{"num_hidden_layers": 14, "experts_per_token": 4, "moe_layers": [1, 3, 5, 7, 9, 11, 13], "norm": "layernorm", "tie_word_embeddings": false, "optimizer": "adam_variant", "max_seq_len": 256, "dataset": "wikipedia_en"}
Below are experts of layer 11 (counted from 0) of a mixture-of-experts language model. Rows are named router (the router's row for the expert), up (a neuron's input weights, with its number) and show model dimensions 0-127. Each number is 500 + 50 x the weight over its row's rms, rounded and kept within 0 to 999. Numbers have three digits each.
Before each expert's rows: a language model's description of what the expert responds to. This comes from a sample of Wikipedia text that the model never trained on.

# expert 41
Description: Adjectives and word endings after a or an describing size, quality or success, like large, significant, overwhel-ming, pos-itive, -year.
router:458517483512498545463535480549550456498463434425429583469449574500482514529486489548534433467503490521495519466400499512500432542482517520602465520529484574510502560414508520480513534467389450535473538603410544524530600367419423534543549551501434497487478568469515552631468493493434563529440569511603427427498521588489437492511523480604554445425447489498482436529508488496436524473531
up1:498388526480576465407556585458431442538473591512502469542441492478417487584527541500487450465506471447574577503451531473483391484504529539533436520465431484465458470544493498473390475456493519391607511421541507528515458554498546540460538561436574502491527487464460494464514471520508436608526592624487597485468437457595477517475465543440493454446485526490612493492574523518470503484469
up2:520491476404461490519482491523415502411429455590595566519586564578535517484492472461449520473492493522491497494505512457578485505510496589546486429442513458581521424507458548588627445449454562555426500531430530492600544481472506588515475490426483527527530565519450421432428426403497473395518548469488529540487437489495594458504507489576522452492480419539433516474500477488513611551524
up3:490492473486526455508529455317477577426599516557496488505562493406567437511408463529468585559430522586566491492528530541435549485545435437528440537480509558462533508493457513550481510471481479522527477545496415546526537530519555515471433512480531471608572512391507494428529462534538471500571514482494590523506469493443506477508466468544420517519505472564432660560488471536423569569489
up4:532476529432460515480432471442461576573419442559523471461519531472537574539435535536475538542462376563544392530493582502495552445596545623481472524467443494467453408464446499454545574538495472478506568499484554489591580495473517576495426537547548509489537453465573552500510480491534490361498496504480509526402518576513523501532591475529397506513475453410403535473517517540485447536506
up5:428455465494521499470469494576514453536537566550478439469557433551467515515529480492547454548508561392585418497432426513563539498531507575464423516550490528384539520553472482378529511445487461439495513426445521439614501541581481523543440454573399458510430488444476441506494566449516501519554529537511518552466484543408542504535393584460548542449494523498493448489447510613521502437584
up6:442490531558524573517499485500512398488390483518454541421486534511379514468484475580458491561527475530503476497431563504474470498487562453465488503534416419552446485494487495512486489444519503535459434470529607456420505621472465523323568611491595507497427451552468555493505499553644500544512463542498522505479403522523488584475559470531459540552473509525408582512499487516521518470524
up7:560549498471505570480602448429440589395494512569547518462554485571530526550435430481553544487536425558437424518567436557497522473491463509600481483493473560495502564495520575479530484454507482496521498518448527382435507441506555480422407498436458507469549526504542540443517571542404322472501528478511422557503418492502526478547539468503487560490583502550465600457548526506529436507510
up8:533450502478450491438569445571527591465554522556520540518596463460478406541573477425456483428496502582537602470591471586528508537518515461535497449537479528449504501542537452539424487537526466480472450483505385386520486530500443532556425574444456521472467508440469388454414472482546513456539506411463524554576501457446510480492468576508552502551570497530452550584400611527503482528522
up9:564529527614517516425552521578538451479494489508536457339463535518555566569602502446570459503535523419523503598455376437500488459547545505414557482490525489516547476481473475381499546578431463460476488480479501526546478456530485508453553369529546483463427463458459567508506506537542440499515468562504536550439477462557492462417481403565499516528548481580536441536568449540506462540505
up10:501539546494547592506502489473475545571495484488390471514539505608541553500458556523606614518538398469486430511601572572601492509509444565409499500545438475375460436448428458436505548455505549539520542467451597512540506465496506480546470440513548497463515440494519494532491497518468530455546473505447536489506527535444383491462452491519526449539551549541403381415465505524568479499443
up11:541541514537485473561410544408485564472552612490561477462472449462552539429485475496580408550512539497566513575554548543417442505514505460475532457381544445439476512452500480526515533558507503534536545399405537526411560531458576515548448368422567504563513430485565443502461447503438524457556497479500565554486504436456589477423524471438527427492505522439520461448463502576518513540522
up12:487507518508521406564538503526476472509440508504468486414608444523445470462501542499569552547509442499511406411544472486571538512505533540402525512466456461624464379494423491598523575558484509514553539520538498466416511456512522443580557516530513499522586416537499542487506494651491581467525556438423465525512479530457496521434524459585501515473447547503555465579490555477405453540414
up13:563397593423504532477501491502548584492489427503486516389499503514549505548533406531513478571545539448526501475553552498603473473546488524466555511508515415446540462478498556629548515559423475433454505457434509357542534503505404472430538497458575499377467477498438531459513573501519480385486546474503470530553502553394485529515496590455483529553502512539459454508434556488440557504468
up14:503520515356511464443525538448480513510519508499465413468476468423434483483583374540543464458535469445480640499506519485398544431497518577500542497484454525499486532489466446510369510506548513485559476409517508508464473497513564572588609528475531513507517455491476435525510592525476502414547529539515626552449516528499513569468525465461421433518539572446559456409526448487506558441432
up15:418491506578527482527445492491548400518499571557590484570476549535451507502460432507466482506515449530546589445590515521598525567445518502493543460454456406494547445523490474473437592455545493504519351557557525529441497557532479483506499570497483475414508521524410421541486471494623496541479510536470503541557500561514488505476501538417554651499399458441539503394552533510453514489535
up16:491416451422505508464473636476495622499468509520483364447527494470437511486426450484392491530447432468598518527481516452554558449491566560542445474447526498498482512531418449509568471513446428450475507511515470517531572572519530566524519580455482492620540572454467498574472431417547441404529545535467572553517511496557506607477484535488518457541477498553478553485485458563428474501436

# expert 20
Description: Word pieces in the middle of proper names, usually surnames or place names right after a capital start, e.g. Straw-son, Brue-g-hel, Kü-r-thy.
router:473515533463451541423468480476477486563568635530461461480471550546535450485550555504529510434400486465461509409492521572436573538493466536546535456457558434527471480460592520511507464393463555566518494390489501590482455549550435549542459536572575507480549461542462501418494405494447508537548603458512522460480426475567528535548488502419574491558612417473487565484543500532537495448425
up1:566488532425459455481492512553489421483533490438443535479503605476489504539452553444519519535447440552561482552530420482531567591449422461430497456494415449464577546457504581517513532446660484509510500509444395525485520555467479465465464505598535480600480567512559488448524601521525510560463534542451444547463572494438513398370501460501401566551518515520508481527518564509467521519537
up2:525390457425495585501467445534605429520479449558550437558412516543541487503489425380477468552539505545519486558472427521614484526534478546420528445520469483549505434536472566508503519424407530479544551490460508495572471487591530496544476574582540514508543508495493505492537524501538519483443407518370463573585514437491597527396503520580505528478498512444594452428493456507536495495540
up3:455576536516564420369439506433478556569481520608439398453508476504497547461508461446588437501575432530486513365531450584476481508490412546485522510444463524541567449564499536504498489501556527534462535508573489549466479550566497475401401471486491413381552519381556509488495469558457553485471462538558521569498533461474505482530482494491565541554548450572429494503444486441473484520500
up4:481442551541481459549455507550498539528563596441504455438591459419550477503458530447534524481489557519522404488532543492508477527512493411440506479498531440478464434497602511418433481455579472458558536495479521541525543457428522549548455424492587460468453508533509437497504633569538479543501464500464507482527504375465530464535621479408502466467476539386602470534596576414532503548524
up5:546503515520545607410602399490555533480548416453522619517510539453477588489524498473510522533478464506524494470413494491442508474425511549507499539466410547553460534532483442524488458626415483574490470549507514555489487533494516501470429612457514487481526495505425581514476508443433529608570503448535457591496468462517479478542494425524452393465643566508474508557484509453520473499407
up6:573546510449453578450511456470542425409437473624552473500468505611533483555529526536445539545534528506479502482608442494510556525519445528487461522447475425494475568482502549425463467455593461583564551493470416417414488573562437517517463512480502482487493552462441568547494468558466468596467484479576524528520483450457522463543613474520524507494528494575537429530390591412550495565468
up7:469536532485480502513541552522485582485446526514548464541443533453497498615526493552562586540541517442421490549527487556495535494502475503503569510441504476478444545588557545521533484353487398502466527549541493474453507477537493536516525439512558398388594487558576435478488427487533488482495395489619503538461468589467498534465449464445440410511504656512436416494489472541555542521531
up8:484428522477442593453448495540451462423530483499551576566546476557591562586444513370603505459435548509463471538462557496541491547511554537507504483485505549579464556417390486448415501411423495487490563474487455497500536500406494505516455494526513404480466527469543514413467517410514502467422527416590576515496476556488585568494460559487423461509524441517512530491481503595488562536564
up9:525556472591502482572504522521409449430478557535458510455505512453562420435541529447423474457545514453494564493490462531472426541490544474539458609582560520547494587446517528472528493482508481456430577452553567441536503452474469503526456519481493444487552486459476385549494429492570595487540536574491512527504461470574466341480466359562580433561432517576462507459554539492482504474471
up10:508572559459541463431541497530533442519471486389438499434514403470541456474476516403537558559558587417462506475428560551521503527469583482453574460537515432465447507484510408443541547510474422451521467548522547534577405498536527489518511500528598416487452494483611554483586549573471506569545547515435451445541436449518461502493447489510506540573500499531412481541512483390573572519435
up11:540469543513472474539523608504573600484435547546432576525463626481524478512533508496526579529465446556466537498545505487501534480447532406389579462463515606499557492413501413380457490491482429534510512544562473453560498523515472463507499399450511463520533488526504478548498526627541586451535448439512432447549454489517491525549600404461445517514483514418392475538558536494480503489490
up12:564519484558498472450501519395438533563435500380499431519500582536534473483465501545482459465518626530472402458454492531517527505504500469481452393607518507439479376475484464543566543550556505467492485452498479607502503441515467462490500516575537472434391494501487492476556517518564577442459528606596484490598545522589542427496561408477546497499499463530499583426577510499470509488468
up13:595526523527584513576582538461487498424565473454412450410549536492561579467505464532551482484609475415535634514478521556465460451394539553502504495448512402454511513520502492530484445561516518527469474474369507480490564496517507483436467545474589508440546525504451442482404433493556570589478490489590492502519571506474452510549429503507508436549467473529516623483443498518474450469423
up14:480556470445532655409524465568511531514462398522570526568479466398494543556525502588502483519457515570466454408524509614513547473599483498640443439444415536526471487550485490484522479503556563472516518535496502562449478514491565481554403534441503445544475498512558529554503580545489416472492436505522501490499433430444517533414541456489441478483507483536512404591463497502539411514464
up15:519498530516442428524479452426451563550526503534495521512548540443496448430468438460514455462574488453538530540492593479455425449526388520533429514519537444545462406507514495488460379484643430454566557512535472613546521446507423570518481542551526443496438512498427489532521492473505549471366579462493515565499524406493400512541518494462482508518449504483611464498498591507594534522518
up16:471480465513452497426540530518527453620379446533534495411554518477428519571511511629571506492488471631521600397392537541524513500489478483447582476492422503460587516533477470471537568486468535528433572499438498519509462474491543402525471557467451515552478455558506600474512470492449551503593568540524586581496485410488505556524563510477500485534480443499532413479470420505510471536488

# expert 29
Description: Middle pieces and verb or noun stems forming longer words, like displ-ace-ment, Arch(diocese), control, establish, rep-airs, consid-er-able.
router:544412459554512610544514496557534437490575502446502486450522495451537470474464461549499541481502451570448561442494467518518535465522533457573552419534481502506513465514416519530463582553473546435503514475587439425419474450499433531575486452490381549454542604553575509460537443421491503587421569511560451470542584503490455456493562536483541390489537578588484403544540481469432455543506
up1:529453434451474472595525544563501459434546465604517447519567480528452547555536438510443486566470510460446432473426498564506500471509495520399473513502513616438489507438542420514559441509445565417449504526576524482608513603552491489493394522568542482381496473480499536527413522493575495450493523519471542569564490463462523461480541483453394476402537467551571469470503478580522545568548
up2:419575557465501526517450478468546540487546497499503468515380532453473502553457537499431575553419421439620494516564410468482438526587522454545518496501416529519522544492501386462544464562488502434490509459452499528496449499449521493579626615471626531498498513519556410494537428448457520518470525451488607502440492483516558441453490496461424456612545474498480556511534517436527507498566
up3:484516561489469430540549542489438566506486476339504505424550467649533501557572436471517504563451578518483489544540447474471466482371498503467474592382511506467513503502488464528467466402479530455424570509503537530509530427453549476571522512514540516441410494496495493590567482506598484504439558579503441545487511512484516546516522506550425611514566544449494435526440437505547524531428
up4:449507512440443614602534448547516505466534380450536450563465522535449519443381499513430597491515550417533453466522541469482543544527445489517527504520550497594491515485472524472503402426558591458450542457549554515537501538548569419478482484497506584518509501493513489555540482414440515473498485566503521559504490417361554500484510615585413457514486491511466542465534405519422506556499
up5:369558480394526494527526575504516482513555454482390435460474538564443534553456561508458509498576505448421433589494484608511482504497510536452476465554571519462492414525503532438483513481387547452567506408513440490447397546468628421498470489459488476521448477575492520536546445561520490543572515520495462506534477460495592508541509493536453582437540460567551547486489591452561498443543
up6:518464505560560477477465519445457501660452464460641497392454550501515561485479448499430519577383512437509507523487454540473526476525569502487472504496450427481532472468476534426439555529472508421496548540493549534596549579574574531506482559404546498490371445600532481466604507512517503412475513508560525458545517555529533443565436544530536445507459489503470436487477453519515504415510
up7:412424622473482524490506542483531521430409473532400482572494475468458532481428484480427485478566609549536455444512522528501448604363531487457467499444482527481545499473529471505388454468557476484467515561559538454544588528452485435471473415548473434587535573518513521505522528509573470434521520536498381467447477500595541542513433535472490538491554517525556492460509527465514564562623
up8:464606531478471430405513530454467433435551518436547536522582540501428578478451409485496478470479567507519534472460516517370498503503560503514478522414398526508420477559482548399462473458424532494552531573536452480516465478519474600450630467475487560441526499554455548567563431518554421547590492556498590522483495516510519544469566479471513483549416564598497466471450436530501515470498
up9:529486612563544506412499510474544567503532514455544560457574514562431518444579475468421456508524398465542467508462515580498443469512493468469499528519537566510396490512544410490522481556616465540512527512477484531549509522455545451554496548403514436482568489503569543508431481401525569462490460512507476455605466514526489544625443398560473505490558441402509448457438471569507420580541
up10:434530508394414503604537498487470584447429520572466495527512538593532502535447513479529511493521550450505456462471548451578441547506509398504548472532399525548506531526437548467422523472471579505479489469576500478585502623443553516414438438427545464522492493412533556512556457470530438496550511386473473580442467439474479504497506557460443529475505488542554506473631547567509508599511
up11:492583506443565512457530508476479528488485422551563475506631558496474502471596536522578478485449494541451528435493468541538388476448549487498371550468517538427478519540511483517597413438508605482408453430556549491501465537507579630464466482545509532524458509409538446462574475525542526602462467527476479419564469469479561451468450516494449393482545530472477467519503430529443463555477
up12:515542491485555426558537445517439473574431439501459468433459526500535526380585588543437565485488484472501525455493413467457454449484550520482420540552509569506419618524508554511572469485533490560482461482564504489531565484424584580572421571414523479546543438569518450445536491534341484471428472468451511546504459538511551462521490580536549440526498424507597544509470458502517514527502
up13:561551498466489414370546487495513415449514553563437540500517491453403508555405550449469459458481576458565441531537590499508465523469504542451497524463489574493514464481548445532493579404588486504493474468461512520468478501462480540494556410517554531517450488491548473525474578572504506494482508510423583557446510505593509479564407580465602439445467564501510445503609416434443522592434
up14:543535436508495388519547482500488480596447441500517379526507581480449556498474505504453469545461484453524425501443591481411553521457509596498511555393493485467495511448476517491528490506485428406398478556536519543485548474485599417472566530552478494454573434561480482449534498488467534472508507588462509483554449585480507511584475567481453542539444532448569455573510347515561482418443
up15:481485494492472562572517559411492473565470463480467522605551537521578567506483516501525492514568456546528457562529515640503515459545457511457467448446450452469439479501489536411511588434387507467462471542500663537442509527491450548576522448508515556470483424438390533486497552524461553446517454462507498429476454490468506499519561568411434508474554497634524543480577566497471508470584
up16:497502501471524372477558455440487498520493540421479463624540467523466505471533574594412478459500495541581473457504493589438455502528475476456503519497482382499552513413561617414471518471460535446494541607503480534552507492417469548456389453482504576518498499533620493505482547482601493537495440387540527538528412438516529495526558493513488464538458461549505431428438528450534479546455